Below are experts of layer 5 (counted from 0) of a mixture-of-experts language model. Rows are named router (the router's row for the expert), up (a neuron's input weights, with its number) and show model dimensions 0-255. Each number is 128 + 32 x the weight over its row's rms, rounded and kept within 0 to 255. Numbers have three digits each.
After each expert's rows: "mostly gets" lists some tokens that are sent to it at least half of the time. This comes from a sample of Wikipedia text that the model never trained on.

# expert 9
router:081129069155147136128128168145156077145155093153169129108127132095136125094143019129110159194107121086169140148120118154112131150131097121105128144114099154170188085115104112137092157145186082099113110153154100104126083123112167136106168124122102153111114170149121129126134094111166123126148134147146123136158126138121132121166138133090138154079103090133145148129086132168114144177128088139183154127193158090128105165093160127157084160115173110096091135153156104142113150111086176144135145119106084115141121222124137176124176092138080133138130143058128198151122132149071157099210130126147091127146093180100156110133218129172104176129119099126111145165117107079164111148205141133069138079065208148173150124167095136173088097146124171144115169186095106095014130185159124
up30:154145126147084174122144169133075079173147111124118087058094076100167120112113092088168118152148145183187131140143122132144105119109105105156053142150122094104134165129138156130147110098068094084101158089106088148146133120124162169097079151082164184171136136162136148105075099131069082129149150139167147113106116154152126098107049108161151077086113195116134185156170169086141097173082133113137132102194168125108126123141151143160158078142148136181074159079119102162145125107146200135130114126165173115144171084145126116121162131106119136114085114121113140165168158164121124151072107116145126106124142150232095088105172145126153103204128118153144112112172128113153172153125136176109111131110106033153088126124056151064128076124187134159122100162169058105121145157115103
up31:128116120112167095204099139135140160199170203149153126154153153079128171107163132115090120101064109142151173076182148154149115140156142075155151149168081137116094137120113140167105179127116164129059115152161142148127091127109165090115117117104147045177113151182155161189128119111168129070123116158117164140202148144100127176085075134134162162109148136109113117197188112108124191136157112155142117111160106136129123132169142099112149088110134080185143149184155098171122185140135147130128141150124100059133147135151156149098161101124104212086101117108117106125094163087056140175149136127145127121203135134119112067156222118135145147176151164129146099090183133147174088136140119171088125159127172107119142163119096178166158156128134142076076143180129081126115161168110159
up32:133111168101117170163101141079173150076069099071153143166130117158085142122081138096114140082074145078102113157163086132113167104133106061113121127135136161169156171146146176120118202174134119123154073103149131039134139091151120140140106147132163081165100191119122125157062105078157136135093118152172139174116067115102126091138148167107174079114065140071123196120145089134094166072100127165154094093189163081145083143121146151144159116103147090211053136091177129099117147160151120098113083140184080129127171142123165168095077127129144111118124143135118177118177173150101129132149157086123149130090148139146134065114119138144110087175134110149176151071098068163134159138192104081131112105176148095105105139128122186139128120094109107176179157126091115121130151110150116
up33:140166139062111163141157152075133122138136049135086109131171158146098161147157165152115126215112132112162089067170060122124120138120155184106123131134061131127191116073094160118182143129086170094134096155071119186134127095121144186127153179130152149120090077155143126150110163084185118153116120113083144156192201107139157106159138142150153124138065070120072149173101121090160133157116129130118145098110130162082094107121177078175122169192127116137162088119222051171076128105095115101107113150151122137146146127162154087181115133124149101161182139170122107170141098115112141105115074173077143133138141115147105144139137154108151179121183172119145165113142134130131167136146172141187136151080112121128134121133119145135070064145092169139108156210130163112137162111095158
up34:127086147150129079192094148139097080100107177105113121091161076089182139126144148150170232066138118119130107098142165127130073151151176137098115187149140116100125137142149152141096073130155139152160210132207089122114091150108120142110101082141164102091084186141089146136116139113181121094126136136171112128115136099125182127120130156124149127099151120185141091122057073115158118122061109103094119118090135178125176118174076171182124141113147094146086198123077163144147107098107131111116173138150077078081054139125087097121152092135121138120138121103082161138151146140165136134202097179139124114091147172160151104092192176127116130153108191089141137152148054160113058147073145111119104129076115113126089131123112114130160151175122112124115109154049086148141164145126097
up35:137094148097104079180119137204200071124124131121148085159095142081176132170106058123144160086137097158111099135134150077065108130111168112141114084188142106129150112156119074092096090102137142178073066108127127145162085141074064100158143146098159158142153172102144155099102131148062144125142084138107158128120130092121097087143167124103157130149095164156126076099118070088128118119165101098139136177145090015129096107140130174100114143110113081113112144107136100154081104147117142143083141153091162121090097170144097110122138118126186114031179103158136068131154125145149118134085104131106073080148165068093166083164094161128101120093153058133100109127169107129114092127157126100123140076095168103119125180129087081162149172162136102131121138086163127145191115156107164
up36:145127140154132174138115113177123137178103126145165216110115164142130087117151143175122156140095121106125137112173117217137101121097089142117182179145180193157154062128141095160105167181110137080124157143131159170085103177101071126113152126167124164181110106178145192204146093121126186059136138136160139172146111119099115125111137236130164097050099177111113117138053162185127160190145077098145122105142182082133145085093131092142165095135124141124081140166185068144141178102133170089116115135109106172089095083183120114133154095126125169164147153096104118140130144122141166122120119154099096111105164111154095130166100148124145134114088131081139178190173119158168110161113156121166136110122163115118116102151126114148168095149171127142110099184179133136094083155140126
up37:134143107141125096103173081126165043153102110133140172142185181077138113115104096139120099105130098085063127140081105106094163143125048136084176130141085122177164139147158130136135172101146176147174036130166125186093104132121120121094132172155109173133090127083154120149123146175107173091163146088197159084162141123064177107167148108107171123112165128120104098113150147138155133148120095136147172095109145192107133092115167155150093166089137162133177098115161119192113184188159172172124114125138071166129045130136153099153072122119076113138129101123126114108121103118115159103174162146125147142118083150167129089081126100098147131121139181106118185181154083085094106173130131120140112182129170198142136127156154107118118100142091157160190100133092182181144113079173141
mostly gets: "ville", "ini", "ian", "ani", "ola", "ina"

# expert 54
router:128140124116160148109149134196103059132128088156130146155117114065159144165153084163128144131101156110145103109119086155121117131147125079067122081142074123118146162084094097107123101149173081122174153087101134089144132136081113129098100147186158161115134178098102112117105142156161137077128169196112100161093140092120065088128101137128191136098144098088173119141101173168119158153106115125037121158228177157085144106095125144133117180110136149143135161188125155127139105054084181163166125128100096118131102224094167089118131086095087140164071164056131125146134140159076122095136128124135077135118120101156173120137133098157083170123140092118098121149153131102160167107144112102172119138098148169166108187126106151181153093116092198144117139134165107108037077091137103
up9:132120043167105201107133163116126157111133073129142131147033090123121114060185098165166044095099146092141153183091102091153166178146119163118107177121159154135143142113114043090167196117190147121126145140132151105089126043126125149134039139120110046079146126119133094136157070134070130145134145110133150162159141123084116042090152168117139114151159211129132091119104083143096132095041087094147122046143147131103119187172162159087114116206163055125127115149113152132119086092146075123107097062104111152139122095174131106096136139138109144114155149110112131106132163145126111117097109112143135092074119118089112122127161158133153123117116098150142125139110164112118099139158129105086100108131130092163127171129097085101140146164154102150135118132146132125136141166126127
up10:163131096161149102109141106192111066096121092113155134113123138130123096114140146145114143150147146147161149072117131128062144098117123138142172117068120147191153106164117100168140118123132152121083158157127152114087066118144113131108050110094105127120156070156126147084112115126125188153206137190116110121056161112142119091131132175160170160124138145051153111155117158134132139127084155180107141150142158149117108037131147113141129149121159104078197093152088066155117159099121134064140104126117122163185071076105159131090122124186105162120118164222119185156139118120105127130119120123172064139170174126076151126175131116127148104049193112146144089145125116105156092157148052083132130102084125122167119100127054096202151136159106130153093169132141114107111135183082186
up11:111089058182140111124100106107092092071142094142078122138084171120124107163107056110153205161173138114134162079163156107189206181160108099161198128084162153070166112152165146119072134131164111167117118098013131155149098096068145082143113120151161164099193107117153117076092084134091120092115108101161098172114129187112158170119105148099112146119140077116140088174093129117118094157150104177120121125096136120114193129156123156099152118103118156084179169116097170082136118132189126097103076132097122045131120145085167162124105095144102138101116163157134147069124111170120125131109152114113132115111126077064133099172142138109206144117149097110113095103138121127141163109138075070127148116075158114141077125135085133128134105142165116127107100128075138159095134174113143
up12:118131077153119123119139093140107119149119155127108065140142133075155170075118143126086056102085174081135129135089138132100151055162133166100131111180109120113178127122167171133059139155158131125153119184126099134049064120119133215127127130148052140072119187169112165120129141166099049101130137145191126136121077091133155038107126136110122134145176077136141128118139119153106083112136113154180076151148093029172097137132105127052136115172169064139125125075181115083117133109150140134150142107122090177128139140094110110097091150116186111129131118133149106104145101177102097074161113146135083146096113111157169174179099112155167100119091115123125157106126141107128098121141150084140182080095096059117127106123137126161145127159139120061113137193116114178091126112090080
up13:135119094164140122101106094128097115139165174135084155136155170131132106084094050150192108123117119084172130143150121189153098111159134128148175137168043085112109124127098070160137144085119155193085127130121131108072134119107125117126079168138139091106170186161094115085153143164094089180065146112157122147141086088101152122161170132100156103164133124122098123124126172097125061136176122048134086148134115096100065086145201126148141197122191136128146129150082145120084066076105095145162110129138155123122130161129148149175146111173091162104136108092120154163098073127122153176181119139115136101137203156137165143096126112142181132112162150124144107162155186190127161072115072080123111161137101191194121107149139164170110057096131144127122155127124176140117155178189124
up14:184105153110116112122162121123147110127107090182132134151085107110082092140148111112122087139128097117185156112183151152143092138101143147092101109099177064102132133126139103124109107083156133134171080126171125147089105143143123127121115114188198160157118109091132103133161143110135056097097112165128080138146147170188113044126114084129103126108173102118118132167086110174100177110080191127123097155185160089098105190212104167173108130169124081120170113083094136124132135108113131119163147122174120109081119110114126179160178112158093119106061180158176123102119150093151064148144108102114190119137096112082110204105221124116094091171126167134136144104132155147121205110155119061081188131126123096181126164093083178157156131138162113172133105116146052111119167114134120
up15:115142111147129122124129079154097065121151101190159198078166146119133127064160066144114112133043094109084094043135097089112089132177106115152147081105148101125128166138098120054101110084139137127142148147159136172114090138105196143146111165116093111098118095113078146130127127101086156123076137145084108188140064121134096156147155126088122170100129136141182087153106141103128166152129160147061103134099152130063142150169147193041137151098151071130175101126130152061155168121106178145142096160143142120122129139120189139146143097126096112089122122117176092157158200121166095111111142135116128156123079112157128143180145133164096175136116061173170178167110147156120158130193124086133132088114111138131092149157057134125173152172114120124175161123206123169089116115139092
up16:128126154149129145100080163110127146094116116143155118105150147143057125078124079170116146163105118158100151189090146170120102122144102111096123150189111116119136132104099131112081131146171091148165144145086134186126098106120174125123116121147112087142156130116177085096166146051106137146147135143140175154117141177147063135139108172095147096047124190174125126149124201130123153096154168105161142131145153137075149124105152106135143150093124090144130162101140136104133129132051145150110134164147114122092123145139123194184164118093091199086112115118121124143109137199127103129181187105103174166129112164170158126050109121125135155097069142118068113188106073082123126142159096186137082141159123175150003128126087169113169078134091231099137139080134116074121118090147125
mostly gets: "o", "u", "a", "ino", "ina", "io"

# expert 58
router:104120130143191139131093152159120102164149091127161111126105073140209126115108163122185148094096084117128108110223114062124169140101099076065077133169108117113129118127160099114122104129145134172212138142118104145107137132117146155095158126138090100177085160084172110113111125149104095135160140131094111100158119114150089104156130117175168091079187086106191130150188133094047146153129123160158152143163155168150139140089101148190069170093140111150127158157122072146066168060151180088107111168097072087138087145081133140064154121123122162107153114138122152121060130165101128092149180081078150134114156104092136124125164135160142078120150089119025135151090103128185153123134091159149134108122092193171091124114130116174140116106129119153101140114161086151137104143114068
up1:148060151094133100158107132136132107152073137122134120102082156143109086145120136173136110139163110131105121127111104106168090144081141135127084120179154200143125123153111164117093162147162107145137126125141083143088153134111103135123154125053094129110100145066146098131125072181101157149099194108145103187146168114130113111201147178152116104112116134172156129164164158119148101203044168097150161146098098152134059127129081136140149143045153137127137143196141090102133169124130166099163184078122102092129117155079089112100152105146150093170114133086168111168089142139077193096135189135103154075181168167149117131142132097140115144164176129094136099133142077114186157138147145175171140141139072117141211158083186115098190126120092176161136099099171106082148149065173099
up2:146140132139124145093132144123191134168093078173166080133151110102148125143109122160101154105109135116099184130165100151110186064149069146117122175159104143198151140136158104109075123171144123139145135120125119140109065144162185179109106171172075159177081094177112107157122101129132109153107143117142121124096120127134093092095059118186163085156129130132126077106163121156080102118131063123141124114093175152113156096136173136107141098095139154090180166083093167162122081110179205174106113116160158121152167131091131155107139105141128042085082098135101124110064176141142178127114130119109152098154104149140142125082071172100152144115166046148114108077120095121127175099098208116115146114109108104123149181140090124132194114209109128078144153137145087058080144173115074
up3:058138134128123122125085138133143169143117117130164164133133117141161167124128172078176150133083160108147110157157102141147155169109138098138101139111166113119075104061158106128087111178136126122173137098183107123119120137115181134154134115101136099118106118071125146127095148166166072085082065162143123120111078109148044108145105075126125091144155043107083140105126200127066128183156162112136158114122087122214159111120132096163133101141082112066133081182131163128066100153103119117151146192162091144133093060098175165050185114131149097119122139110152171158059141174168178114116159175159151134124141063159118105180192127147116130089141151153098121114168154134134148052105131130163168088067127133144107134123100133124196119112126143166128116137182113086136153196157123
up4:106124164119166089160105105054151083158147078179154117170128104120124079168080136191189112112115062160112121147132110100111173152099111110101052133083161083117093117141134105108169099071162184142125112103175148117110155131084136115146205092179129130196168098108075099143093149158174147131153149125115123119160130174132163143132165140144106125133161135109113142143128176139170134118165136094132099158171160126141126216122116156134108157128105148085148204108106205112074102056105168130150106162115086076151181090084150120117167109105152147141135129145141132097112134167066166098080123100137166091187122107080131094086128128154135124071175131187172103097173154152148123118141159124170161078135157093154096081084120124090119156144140140171111118068100117061122101133187167
up5:132178154090085185195114147137164146107133123146145142145112092110138094100130160114184169103110137157135023138170090192160179133164103138087176089124138113140163115148128059108089138124095158161093121131120109171169086115096124150123143126159159115111162094124129173129156180159099136088115095145083100131128169082148122124138076183138106035157122122101122150130124101134166084120106143129123133157125178071145116141153137098116075153087110122119164141177114072075069075122194142131138083139141164125140125058111089134085088105085184194200124127192163147096139151144117119111184149137149074141097148155108133112069156121095151146176123114118086124141128177096229178137105145126153092119077156161136127148129096085117128168095123106167125137084112078096060095130122133
up6:105137169061104163092163185082154137041089119132094125099087136183084119133140094140163074089088113120117095121121058143163105179093119160146097166128077115124137137165114104083069115128096158124091116145124110127135111157085140134177115204177161140146071097118096132077147150166083095131200135105091088085139153157139117153119095143193119055114108114106191126143127096147157131121148132085132120077143198115052146163136100100167114122179153150087117116148150093150102181166158166151153182125128116197098124126138158156173142198123116081128095118107106139099126104098153077117130096140125080097166120172156165131195138165129119108152105120129148148133104192137124099126204081180134148087170130148083149179115081137113164129162157167120102121076158111148149111120070114
up7:125082147167142139037138173148119161135140099123131124134135180122121128148126144143101068131138088123066123161159073091146168094133124122086140160145044120158122129113167102176129163093146123077176133097139069121074111162072101077111119122106103065088119114123152129141068099120126138131108083091138113192116182160106114054123112111147146108175156088135104154126137159199126161110138060178083149141107116068155125155143119137168085105100163120141153117156101121086085089156102169148142155151158145054130095117106164155082140138124175150152079108128107112133098138116165116152114191128154162104086120163140126128095133156091079135137102198137118142150064158084152149183125087146116113109146203126187106077143145127185105145097098158053024062142130125152101109131148136
up8:131159104174153144116135093144110104105188098180158147157110137137158116111072149162096065111057102111101144114196116135134135132133116160137035093110076146127122138109142138133122123107118157073139077143098104100039055117119242166144137135110094076156182163117185111069143137120087096144152069107084138124111148155158102121125186123161132118132143019069142144148132145115125122144147116087112150141104182126177116094132179113111132158117118137102178077145137163141096125112095098083097115165129101128163126102113077105159135095119135128095068077132109172097061146170111150071158174104089134118140137173125123144104106119141167088124136161114179105130086045132156144118096069152166136125152086125133109120109165137137148111160057130134079184181099106145148103132145084
mostly gets: "provide ", "create ", "studied ", "sexual ", "improve ", "regarding "

# expert 57
router:117109163117190121146174169133102091155122136180153113083081075116124118153111117084122127112082084155166158133152041103061085137140110085126096152132141174173099155117095127182137131098169107142150108131100075171096137120143128159079178093173133115130070130096134081104143109117113163145131214169103065191155129131087122103153182150151162123122141182096134092079160111126040172116180059159167181118185143125133133166152143148127106142101056153134119145116097069173097119124177163104141115139129045082089130179083127151075174135147097129096178161142150156139082111155137104123147132080126029154133111157121136171113176149138128129119123143104105154174146127148130125109124110164149167133081159144117130118167111091183118097129123124121117179133177143105105187088170124
up9:164170076081112169146108083176108098189114139152143129102125104128115049158131136081161068095132197128065099096140136183073146156169091149141172166149147122087064145061173099137113112178154115140118148118114070143157089132123122151102096161176111088150114124153106201122162138149180127145162122145090091184180109134152121184095098149102123118159125130117115105150126174176166155144148111135172125082095090058149109120124148099087111092120112130127100125246156128100134148085141151094158144146104146109143130166068150145133153197116131083132131128148116174124064090100125107117080163105097030152126107156182142132114186121172131064085200114135068143092138108095127063108116126121114146127162147152158098135124151128139164100121124094165123137103101142107155166167142120
up10:154154120143144171094134119132136079188162100097085146154154142076147143118135123071119150162142186108151136118111089145177154099132112141102081188152129118121106195144110108145106064070118092158145120124137077091130073148146090188091196135160159174105101108152088120142112144183120125172083136131144150113149188155120116161110117125132131141172195196125158140154145147136084146192177210175120104120126119164131058110183141133149116120094145088111113069065166114125128133137203086043139093114122077116138120165175137094180150149136084136148188163122148079131147079121119160101108103129194126159174150092149123138128160117159108166100139119125108111107125113051134084112135174122124162168180094147145103121107112114126144090136096104174146174150106080082087201150192111
up11:083139097182132131180149149134086075097103112131079131114126108054149110139149147102170133152094124098162114136102090088141178115135134080145067163110143124123118138110167086117122151107087143154128181098075191146130099171148169137149146122138105076135160122109060149102109106125152136066073168139162070113136137172158213114118172105111136173129134185142177140073140184126118124125082123137106140105150164073106146193112147111163126140082111123129152170125091197085115095143175125103141106107129135088177111113111174111144180106129176133130157111149065194171076097168116159094152093098163056099072114072146141131143184101126094202119109115146139151166163103126146115140145133144133118105118242167087147118172118143139132138163147157153100055177123109085140076133156104
up12:151155113072106133162143133142152100107072143127137136099110163132175120069136100113128139140145159168171082159140089173098128131148132096131118104172135130152163044219151130153137188137115091115156126128096106097137101132116116157114094127084089106122124119128130120107120138132162180130169066105122109089152117119142098195086165162095107102169177076168131163128136139135124161114110126135149129151082128143132049115216087103187147106082070117113079196179172119152115099114122147105050072129129058107085177154079130163126132098147094157137130130092194160141073058110113110104176115151121108059139087073153109160166110121104108087131081081139148136127036060135134176125148117117113130146097087126137130086184192126096130134112126154122096155162135174120088169164100120
up13:192109136084143163086136102159136092206115161099104128097142116121184131189123093169091137110154101118097147148155129118114122159150111122161107141207138147138117169104109154116077155154149099124151108083136187139095084185127152113115158148063073143091132135053142187172169126130176047174138131100111202156127158161157100080128163114167113169118094089180178131139155143099110153148135076136177144128053162129110138181146091106119122200141113153114106173112096124125126220171119128123135162155090114114141167077160118098074114065145175112133072133134142141165133109183125126109156077162105095060107097135122088165140172169201126155106139130130112157136121111153148090149079096111148147083141146177123085166101130095111155137136145137159068108099170086084146107161139118
up14:080149129101122138093148129103193113098149126094101134157079140143124147174074089097137145162129106103197153113107064157069083104146169155148097147124034047137166132145132138139077149063098096071163089078093134060129160167135174156165121126125136147090149158157144162116168082120169133088109161145144116113118090214150107117098116158146138096096074101097105099161112110093148165142135155135120137111082132134069101183106078120090178077157193115138116093126113187170070135062131181115147107152081107100125132132136167139073061123142129129113146161149103135120118113093127138073127141113136163164165131100175106169163094102166064148079128110109093105092098115096117155176153112156105151095179162074109137155112136120166145116088120139096108151107086074129117170105157071
up15:143134166094122132159122144099129144130140162100117143117099157055137134144122125102132097116193098086030100094170132132139093111132162135099149120100165128122096118161109116143065129079090149147106137072150138079157195097130092122116126132108110089138124142134154133100136121109128144159121168104151063140164174167155097083165166196071160150095133128165122141094162116193072214108118232170066130153085142145187089137102166128121114132183155141114150170095113141139065102201119126110186068140111159147206092082089102186114144138110087106159067126112184143142125137121150172142118142167126138118146130168127112130164111120155090116128181154116138098066129123115103108223093094190151135111096179092108107135117121117163138158151144168129141165194139129104160125094132096
up16:107097138128150145173158134166085067130138097172112096104109135169160130159155139120127121170109073187114140112104101130154135114109115117116145090166073148144124149098065068099107137110124129201129138089092170129156117130159127099121164111174134111109168102161117160098190100168194082134090138129118162211149161146142198104096103132093173192173098136147150165110172135183094125165095100113160150143099173085089142151104155166075121111080106162067152113127146154139133115114093142192106104161166074099105117147129122129107128147188159103099197143198181168114157134103142133136136096148171109123126111099137203115167177087189092123149113122150135162065166127163122171104139151050157130091082156116114135150138133161159159106129132211149166160184099166102063099120111088
mostly gets: "California", "England", "India", "France", "States", "Japan"

# expert 67
router:080094063148167164114123145140148122163144084138157097174116088168208136149112105153161101098122166114161097151141117138112144162175092157096138123171154158135129097157156130125068143159155132121141148178103112131108123145121157175103158134112105134122115161091136142129143144167118099032143169130136115162153129058150098080120138119120138128079115134156152119076128108115109118168105078125162146156141188118059199214144159092162109162154095091093171133176194108139118170135129150093132123140156138141153111156133152136135171099134138217192164119108122139084171122140120174094200169115146073106127148133131154120104111185147142130123098109135065077110130098060089061152144124160088056077101165139152122081124102168112093113198142210170107148180136117115126166173096079
up8:159124093121156074065122136093111137102159068141133154121090145087114103109120126163139144069131193154140143155132116092144102093142175098134144092206131145141184137084118146174067144178182095099130144099134151128155099151086172153145117150126148101103204153085142120097113137098090127142101152113133169178146104160144158160076085123098116103118067147147091104093144120071160181119143115100139120164122186183081137126098139093117122175063187118124136132192128102151030059196174062174153097128098173110127108125204100138093128169109133144170150139127126167089154164125075123101128119133112108209126103089098098173094133136095174136141125109094098157136173112093162144144190122149117123107116121146113183168155113088122117187113105103095127149163129150167150125118041129
up9:094118062129149108069141135161160150111157182144151085143157227104165138164153101151148116148113138133109159191151186059151165158110064163136141114214155118158141087077117144184108131167146174053134130055143175139173134125154123103086118150130129140133142145038170186112105167134148123109082082133102104138166068161104163138128149159137212159038119125178128083132132139143106131182121119118169118104148137149082123080124129050126162116139149110121131110083186050113102112133091162135112174083137139148111142147142132136091150131173097128192124099125184214099103127121130159090135102086150120125124147062122139151162142157134103150135109096100105149143117138115124114118111086144140159094128117110108124175118145143116161142173116131109095068127106140147105130187066100
up10:157125122090101170143185082117094115080077121131104091078116168172219068096056117129070112098104153146171105120082151112146117145146126111144114121137120065156119140118126119144120122145140159091203107169114097118106119094121176168095174128143126090108147121110117126152163176085129114109101144115127152177080164102154093136132139129124141115155113109122183110159182139095089077125156168129127153139154190045102104135086176181139080136138067103112136076201138104147158131105081157127172114123126152138141120098164117139106154157134103089161079152164061040162141069133129191141142104113081098153091182051090180126125122216105166134116132148110152123134166142095183144159111117155137115104158110120133165100108108139092169085155100158086177182109123154086124142114087077
up11:146135115116153112120120150109138102122116127137181128133168150142132092083074101141183079136104114104171152144158135066070157123148109158104135167122133120175080108139142130128144151139170175200148083147117119166114113175188136106104170118137083146165104085091118114156074158145136134090140097141141064145174178080102140143153113111128081100113129093096166151125140108132088076142111094125056130113141098156148151182139166107161115135157067043137128138102086071089109143177092142119194120082128139201109148138101195112156121109123127155119111141113132158142130118113149137182128129095112193100109171146099094101117154226106127209130112098171127170102104070107089127113196147119057093082128111167088151160128164063133083080144126184204145117111065106131076148127148161
up12:115106109118122102160169157195094131118159083124151109175077053139168119171157101108077116168143096079120120130141133129168095150193081166107105092114097178103117134168126135130116126093116148156076132113135099108118146120053152132173159096110157119156168127073087152076157083128060127166129122173147101191139108124141120151086125102120144122130122138155099149094154126116134060110175157142138126135106125167116164148168110076168082113128145096131122172166080136144111138134079202115079134202142058116108072125124131096229124113131049119182116132168101092123092207146149177167141152153144092155159103097102096131082102078095155129106126139159132119116044109104179160128134209136132123075168139149080110146127180174132103114088135170108139134136153119089120168138128068
up13:170117123125119100130146105101107114102139110144123111067122076107100059095172120135135074102108132152163073155145105095105116076165081119045131095178102131143174128160094191132128121142202094170099095125120156164117133120107128052097098164122106147154095155185139118175149163101087138127118103118149153174153141122092070073074186197087142116195149127131090084138112118130119190115199121131083130148160151211128107110130066138161150110150169178127147133183127128094154168091138120078156182133166058145120134158155135176093133100152142196109079159104149137167178113100207106132165168107171126132148156146107130131111142140120125097146121183145118077139144120175169096169183160113108129117115198159141173120120121128126123154144182159158151135155163151099096158107080100
up14:114127102136105139157159111122156101086191124142115165112140084093158099143187114150196086117186129172075151145120147116142136129124118161121126154110163143239124108070126056087110123160158073121109144168102106181151077092133115128090113117121065154096118122125152114148141172118163141159119132113103116111177140183117119131136128090144204108064120181108070095119153145130145109121140042147144137198141087118115161133097161130172128090171168165157160094165115169155111115117087132109135180157109117112159126140133098092103131152059097131125152147119169113164179077175126113136135138128149161166118133162166090123104127177152129055161127098149234091150132052096100106144173068050113115180101108159154132112073169152140134090135125138146159119159079100125161141149070143
up15:131128106139121165167091152105124109137096117052154118120100140136155083196106099106128108095143098123101169109118138114051186123112131171077081093166128159153119132166119141071065163155153156063127120128129158093169080137164163084100152121122114098123110150090118134169101074153132107167222193135107109131150097139130156137126075121112150100105102188120151109188131083144125116125113104170133135108146087134098095131110099123150105132122104080137152128135152167110118154166135141100161145117188126147132140128140060192156123127119086133155112142156144123105079075143126162103146146103138136102099088169089160103129148122177104122131055177189142177094144091120101124108105109082073087106126141108156211079237150104053084103031149174094071155123146159116165122104111170
mostly gets: "ag", "eg", "tiv", "av", "erg", "An "

# expert 46
router:175101131177196182144147188148155076172160170164218091092116076140151114125087156149101148124109137161096045092170119083078121083154128082102162103167092153110142131141155137123116087151124134179180131118102096145080092123136215126124145118207144126118075152086104133123109143132147146118107172105142123110168122071092142069170152113133108135117145068120223161091109161119080075139131105138098098163153178125133109122092165125168112158155129166128135142109105126157124154080148165142121119166081093159146064142071112119140143083136100117141155140112134163107126101120113075112128132102054124169118129157136139152128179153154122091123121098091107108085124112134146147124172093176149071061122123176155124175185100100164142105177100111130128141131169057157049171150110134
up0:102087095170154125118120096160169122103122125035145184117121102100170133123127111124132136142166080157111172090054098072148116153104095199125113138114123066140123103115101166136143173083188070133137135171133142117071116115090116135166175064086135117113147096163154112102157116141144096150106119152176122061156128180097124124097209159176136149121172113184101167137179169097133158161086122131175153074122152104114163137157083083123172102177139107094094105140079179149119173100194191124083010118165178121144099144084120175133144107132128158164144126096124111171102136131179099128122112122121118125140177105100124156054120147100171149129074136135084153087156120115146136140141077100120132155110088111149139119122134117129118098150159137162129146151054214130187121127147127
up1:087100154150171137166115132113186137131134153122139109118187163082134156137130099153084121154067095076090156163129141201147158098138110168064104081093155168131141113176141146161054140079107112125171136150168142137179139074070142132129129134112160142191119179150077125117123133086150132139100168123143105084066160114126110136175149039124163129120122146099061075082121133107062117124174124140098157127126177137103138107128130166138098170148085132138109173093184137125108177068152139078156110119191115142173032202159160146068118155094150095099149150190135133127118131124117146112113116080083141107116115136150172142072127104150101158148193163143122155191100091151061154142138115114170150147091139117125131118062083149097105188137113109101146078097125084129137133141173123
up2:120112103142160173151139111098117139063170058130125149084166146056130080122148099128202129136066119125096140176140135165078158112140162101117124080120119094130100133127174106105081111171135098158135159069108087139089094084056194198133165165104143112160177155136121140098169154130141112128107161149104114122185097121133151078100192127145173121088126205174144056132106132158134127143161125132174079151107102095092043114080137114135118095177114130142150120137149145172165161105139119157124051110162132087142112192088078190132124091103145079108141118120130150123141117155135136080184154114130143158107183176112120062111118185131170137171115171143156119092123122151158125079130129139206123163110085131163134102114136126088128142138046123133138134128172191094076167132098127
up3:117113130062112163126125174117084117206152166145132157064158132120094083121111057129109120105107139112135168069118083155152161163165107186139177068118162108141157155141129110179088116175147124156129093100092139101113076135132106162145136117094151100172153112114125119126137160151139071119100115181143127079175190103058122130116123142165135141166196135159075162150132101170141210097131109037107118103124118120131116158173116065119075127032119119104197135131135161138090094155128140146067162177125137128141132095110116131128139156155153149126136111171136099159112195056098155163192179096112116135153174142138133119030119151076134110142111081115128190122097117088099172156105123135118170158129143153110121142198090121111129122090148088144125145090176107123147144108078090
up4:137124121112122091096177122173091071218094115104171155118110112093147083166197156136124161149146128129080097155112142098174133143095133128082093139155126158158125115125126093156135070119119114099180155093061125126089138181073142117146181088186122096143190115081179116088160130176101140127149123130125080127113160102195094131130134155144121129158172106110110119131112087058101107088142145115155146142172150044086133165114088079157085125147113139132091120149165142138116159081097153061153079164118117106094123144080108099114117138137123115152150178141112089117105179175107085165072167108142145167110100180164128099095178141133084134164077142144077148088080087114112119063114102072149131105111073110164089110091145070162157122222116124068128119189186099124126115119110131
up5:102110138131130142137123083176103092202154105117221119125164163092171120137129123127151145131095120138086130103123107110092137134144162159091121120144151162111115145090141095155154136194105167120203172135141082136181176164142155117121194074140166102163116157102106151138167103146151155114085165124177111158155233125082160132140128082124093133148141147130110114083143182171182148165202102156198179111129169128113154114107148157144133137143108158142103064158132129156123149103146103120218155092068118123192151163073105120109111107102152092096158164097112156191121133102092113150168192119040170123122106124086129109173171201125148147098191116108144158117152084160146110131075142189126095128087127161144126174158138090140132147096111172101164133157148098126123181118102085
up6:166087077110139134126187161142110124146171095172126111148097085097116118062116090155161151053142120114099155144135123113158126122121118130128112085091079158085171057135183155087063128119088148150132162151106081117114117125109123130105146079090157152106073127090134087120114138134089146084170129136162074179119111221130126182157166107124138127107109065103152098069162164162122073134127145199103104132104180119100115170152126102186114132096106142088108148122091149095081154111151077156165146096074151126122138141114102103112068114082145124119117149102180116110124129139133112103105122136075119114120119135199174109140099106187095071142092103143097116136055206087113209126141174095122183143140117156142157135082139128136103199148076145075087100083135068132088142075164119
up7:115168171145106128131167150170177134158130209141189096154136051146155171127137128112125134113077143117151125107099119112053130157160158153135169148146113132124195100179142172146123125106138109075114112097139106119138128136139080146144063108143100143084116133121129180153134126105102164102078112177131104067134147113110146159085091088082116122151109160073099093101131106133073125133157189138075146100132171080093119100141152118162181120156170123091173078143122180115117118128103106101136087146097115170177101090108124103137163187163164130186132175153120131121122138099129133071144104083153108154181145173079102081128074149170110080117130154137133088152103039177161120107102074088135133089097131127100092090199152086184177097043074132115143179164140108140134140134142213
mostly gets: "under ", "near ", "into ", "In ", "than ", "using "